Below are experts of layer 10 (counted from 0) of a mixture-of-experts language model. Rows are named down (a neuron's output weights, with its number) and show model dimensions 320-383. Each number is 128 + 32 x the weight over its row's rms, rounded and kept within 0 to 255.
Before each expert's rows: "comes before" lists some tokens at least twice as common just after its tokens as in all text. This comes from a sample of Wikipedia text that the model never trained on. Tokens count by the router's weight.

# expert 14
comes before: "\n", "|", "-", " The", "==", ";"
down0 [122 108 124 136 120 136 150  99 136 145 134 114 142  74 128  99  88 124 183 119  97  98 123 127 144 131 137  61 107 127 158 148 149 138 144 124 217 147 128  89 111 104  87 102  75 102 130 153 180 153  88 129 145 131 131 159  93 104 103 114 167 134 123 161]
down1 [ 95 137 109 148 104 157 129 107 161 130 212 191 111 133 148  89 121 107 116  79 130  66 115  98 175 112 130  95 177 159  98 144 114 146 135 141  87  49 105  96 128 105 156 102 131 121 115  64 197 114  86  84 139 191 136  91  93  95 119 119 118 162 110 161]
down2 [137  97 144 170  44 143 185 174 147 124 109 126 130 134 162 171  75 140  79 119  94 126 111  85  78 116 200 129 109  96 123 148  78 129  88  99 118 139 117  88 157 148 186 175 171 149  67 116 148 244 110 126 179  89 154  93 109  54  92 173 198  92 125 140]

# expert 6
comes before: " the", " a", " be", " that", " not", " been"
down0 [113 154 167  93 165 130 161 133 140 128 102  85 161 103 117  97 104 110  83 129  83 195 113 136 104 155 128 132 130 142  81  43 138 116 116 151 123 207 105 150 138  72  32 189 172  88  96 153 131 128 133 135  91  87 151  98 163  82 130 127 175  81  87  96]
down1 [ 92  97  98 143 172 149 150 150 131 112 142 156  78 188 175  52 109 117 152 111 135 153 160  98  95 154 157 206  78  98  70  66 131  82 102 124 102 112 163  87 126 103 204  99 153 133 112 116 117 117 153 138 120 160 145  95 152 126 181 179 136 119 118  98]
down2 [142 116  94 113 140 143 104 112 130 164 125  89 201  95 131 137 137 112 114 122 126 123 113 102  87 105 156  71 156 106 141 140 148 133 141 133 162 134  59 125 134 106 114 149 117 113 177 111 152 181 157 128 147 112 123 129 174 121 182 104 135 108 115 166]

# expert 15
comes before: ":", "-", "=", ")", "–", " /"
down0 [142 147 111  97 157 156 130 169  96 151 107 140 143 136 120 145 193 157 201 154  64 153 136 132 138  97  12 107 104 104 179 134 100 165  83 147 156 198 125 131 116 137 191 105 131 133 115  28 110 155 165 140 166 144 102 117 175 160 122 165 101  97 125 148]
down1 [111  94 119 132 136 176 146 137 158 105 120 171 126 140  88  94 137 142 137  74 132 121 174 137 117 154 117 143 124  84  40 115 173 142 160 108 186 173  89 146 161 131 151 113  81 123 155  77 140 140 133 164 113 106  54  59 152 149 101 150  82 142 150 135]
down2 [145  98 161 155 103  93 134 154  79 129 128 137 118 171 157  47 186 168 114 112 116 107 154  85 109 179  67 138  74 115 172 155 170 146 151 107 137  70 188 142 116 155 173  48 103 152 129 160 131 104 101 153 140 140  93 124 214  61 142 126 120 179 156 163]

# expert 9
comes before: " |", " and", " for", "%", " or", "ly"
down0 [108 100 132 132 124  95 186  89 124  65 153  51 136  92 110 148 155 114 106 150  68 153 125 121 125 157 157 164 146 159 104 133 131  81 143 101 164 111 178 184 135  76 100 126 163  74 132 119 103  65 132 112 142 112 158 117 123 147 152 152  92 147  81  91]
down1 [145  84 103 136 136 157 106 148  74  78 127 155 130 138  51 139 126 109 149 145 144 119 172 119 119 153 101 114 180 151 153 106 153 133 104 127 118 172 178 130  21 130 154 147 156  83 106  85 111 131 210  85  75 160 141 139 103  63 164 136  45  50 132 111]
down2 [188  70 137 171 147 153 121 110 100 103 178 121 116 118 150  92 143 140 133 118 172 125 105 106 136 164 151 140  96 125 178 158  78 174 100 174 105 134 188 140 146 115 132 195 130 110 138 137 156 142 133 132 152  68 117  89  83  77 121 154 132 197 143 136]

# expert 11
comes before: " the", " ", " \"", " W", " A", " New"
down0 [ 40 116 147 159 159 128 144 156 100 111 120 119 114 125 136 108 177 154  79 157 112 123 133 100 112 154 157 142  80 191 168  89 123 141 158 173  67 116 139 127 118 136 147 140  51 114 207 167 151 119 174 124 160 132 137  36  89  76 106 130 151  79 150 180]
down1 [141  81 122 145 118 119 129 114  82 183 119  80 152 155 183 142 124 139 155  93 120 142 151  59 103 157 136 129 103 188 113 152 173 117 131 156 143 137 128 118 192 142 177 129 126 128 150  74 141 147 121 152  98 123 120 110 134  44 156 116  97 148 148  85]
down2 [ 79 109  73  98 183 153 132 143 140 125 170 121  81 144 143 121  33  47 131 143 148 173  75 146 154 118  91 119 107 135 185 127 108 127  73  93 165  36 142 127 171 199 110  99 135 107 131 153 157 142 102 164 126 118 112 148 117 123 129  68 175 211 115 126]

# expert 5
comes before: ",", "'", " (", " and", " of", "\""
down0 [ 89 149 165 114 155 174 127 107  96 141 107 173 126 140  90 157 113 117 140 167 141 141 128 132 111 112 141 124  95 104 139 117  93 104 113 173 167 126 140  63 170  71  84 101 151  83 169 173 114 140 159 155 133 176 121  96 154 122 124 184 131  61 102  98]
down1 [155  80 117 166 130 180 107 131 161  63 180 110 135 134  58 116 112 191 185 100 108 165 150 112 151 145 110 132 121 120 154 161 153 112  79  86 146 143 165 142  82 147  77 119 157 133 127 132 135 161 153 172  63 149 210  94 143 170 117  74 130 179  90 133]
down2 [128  78 141  88  94 138  95 151  97 140 112 113 118  83 135 109 134 164 116 102 190 171 177  92 162 186 100 147 134 162  72 150 168 105  92 159 106 105 198 138 170  98 164 136 124 155 130 114 188  93 112 124 137 183 191 160 131 169 122 143 166 125 167 156]

# expert 1
comes before: "1", "2", "9", "3", "8", "4"
down0 [115  61 145 126 138 153  94 146 182 108 162 150 123 152 115  97 141 175 125 127  62 113 152 121 150 104  73 100 150 108  94 131 144 146 123 110 117  78 125 100  91 169 150 118 113 104  99 156 164 174 108 181 108 194 132 102 103 155 181 137 163 161 168 103]
down1 [127  90 149 108 123 193 127  96 152 132 169 137 134 147 109 148 122 128 136 192 162 104 191 141  47 158 139 120 138 128 100 107 126  75 128 121 109 125  86 142 177 112 120 111 108 110 142 158  93 105 164 158 140  81 120 182 106 102 113 110 160 174 168 121]
down2 [109 175 126  90 127 106 101 117 143 135 168 124 114 144 135 143  71 140 112  87 131 106 139 143 101 144 118 143 102 138  82 119  93 132  78 123 133 145  73 157 116 116  71 162 128 173 160 143 120 154 107  88 140 154 117 129 149 102 113  97 105 115 173  83]

# expert 10
comes before: " to", " in", " by", " the", " as", " a"
down0 [ 56 189  82 112 109 132 130 130 166 118 134 134  68 200 121 183 104 111  96 145 105 129 128 104 102  90 131 122 116 124 156 118 103 110 161 114  87 144 170 118 117 166 155 141 194 157  99  70 181 180  59 135 126 121 138 170 155 157  82 148  75 154 135 127]
down1 [144 123 137 177  91  72 105 191  92 141 110 134 159 182 157  63 181  67 156 148 144 128 173  62 170 111 114 127 206 105 144 183 117 102 145 120 149 134 162 148  91 102 137 147 134  97  91 154 120 120 149 110 127 103 172 106 162 108 119  88 172 147 180 200]
down2 [105  91 188  87 103  92 115 130 179 120 196  88  91 142 107 120 131 146 140  83 172  90 154 112 121 143 137 141 155 157 128 156 133 116 126 104 150 122 187 249 181  61 119 112 138  77  75 133 160 119  86 208 113 134 141 126  75 144 140 123 121  97  69  94]

# expert 12
comes before: ",", ".", "–", ")", "==", "==="
down0 [133 164 130  75 150 153 168  51 146 110  90  94  96 124  79 173 138  92 142 187 115  77 159  71 151 160  40 114 137  90 124 103  95 139  74  93 170 181 166 149 113 107 181 180 110 122 156 165 108  42 137 161  81 122 156  95 164 107 108  86 101  90 139 118]
down1 [118 135 148 174 100 134 130 123  89  96 157  57 159 159 154  96 124 180 115  96 140 156 102 137  18 129 145 124 108 150 107  93 102 122  99 124 148 144 127 148 124 137 150 150 166  66 132  82 133 126 114 141 126 120 111  47 127 147 147 146 165 117 139  91]
down2 [110 102 155 139 136 140 112 132 135 144 102 144  95 121 199 129 113 120 133  87 159  81 147 169 105  85 141 110 134 134 177 168 176 166 139 110 122 136  89 135 114 115  75 144 152  71  73 136  78  95  74 142 150 108 159 155 126  70 100 139 120 123 107 184]

# expert 0
comes before: " ", " the", " States", " August", " January", " October"
down0 [124  99 130 109 103 127 152 141 109 206  74 151 133  99 137 157 153 132 138  92 177 177 169  78 131 149 108 177 120 150  59  93 126 104 202 117  96 138 130 117 105 165  78 132 125 149 139 135 111 133 127  68 108 231 120 105 153 170 150 224 106 170 109 128]
down1 [144 111  53  92 176 142 113 133 106 125 167 129 159 135  97 101 155 185  76 168 101 190 145 130 118  98  91 109 154 145  96 172 194 122  40 144  85  84 110 101 150 172 109 142 143 154 119 127 116  81 145  97 122  94 132 152 168 106 142  98  98 163 107  84]
down2 [121 187 125  97 146 158 138  85 169  46 125 135 153 130 150 111 128 122 137 178 135 163  67 130 171 134 132 159  70 132  47 140  83 136 136 122 112 139 117 224 182 170 150 144 134 102  95 143 121 162  52 135 131  92  98 184 101 124 113 133 153  98  90  87]

# expert 8
comes before: " |", " ", "s", " was", "%", " is"
down0 [136 105 149  86 106  90 105 155 131 127 166 135 154 152 188 151  89 102  79 161 153 128 140 148 144 104 118 186 124 150  89 102 172 102 156 141  99 171 118  51 136 172 111 121  71 129 129 131 171 166 151  82 116 158 157  81 146  99 134 173 152 156  87 120]
down1 [101 127 106 134 107 151 138  87 138 118 102 103 179 107 154  81 104 117 129  87 106 115 137 160 133 177 139  93 151  69 162 101 168 153 123 186 105 141 186 156  98 191 115 156 131 174 146 105 142 129 107  94 147 160 115 117  44  76 133 142  79 158 189 132]
down2 [ 99  98 118 145 123 206 125  81  73 158 170 126  94 171 105 119  66 114 130 112  97 143 139  80 155 141 127 182 108 133  81 107  75 114 153 132 112  90  82 178 161 171 159  86 150 130 107 125 109 114 155 127 179 135  99 167  73 125 145  87 154 117  76 104]

# expert 13
comes before: "0", "1", "2", "9", "5", "th"
down0 [ 96 136  83 160 134 150 101 155 111 112 148 113 116 114 132 131  92 156 101 127 148 100 114 125 113 144 120 158 106  73 141 124  93 151 140  93 135  92 156 171 165 119 100 137 123 176 126 140 104 177 185 156 138 120  36 140 110 143 121 109 125 150 143  82]
down1 [230 145 167 162 133  82 117 109  82 138 179 163  95  68  99 109 150 123 141  94  84  97  90 130 150 106 182 130 154 146 159 110 139  98 154 124 131 161 144  90 129 102 136 156  72  96 142  94 129 136  95  46 190 131 240 150 114  87 149 113 100 159 145  72]
down2 [129 106 150 130 116 120 155 173 131  99 127 112 108 120 103 134  99 149  88 130 129 150 144 166 130 161 168  69 139 146 128 114  70  87  73 127  83 100 115 117 147  86 106 146 166 114 158 117 128  71  76  96 167 124  84 116 116 140 132  70 164  85 119 131]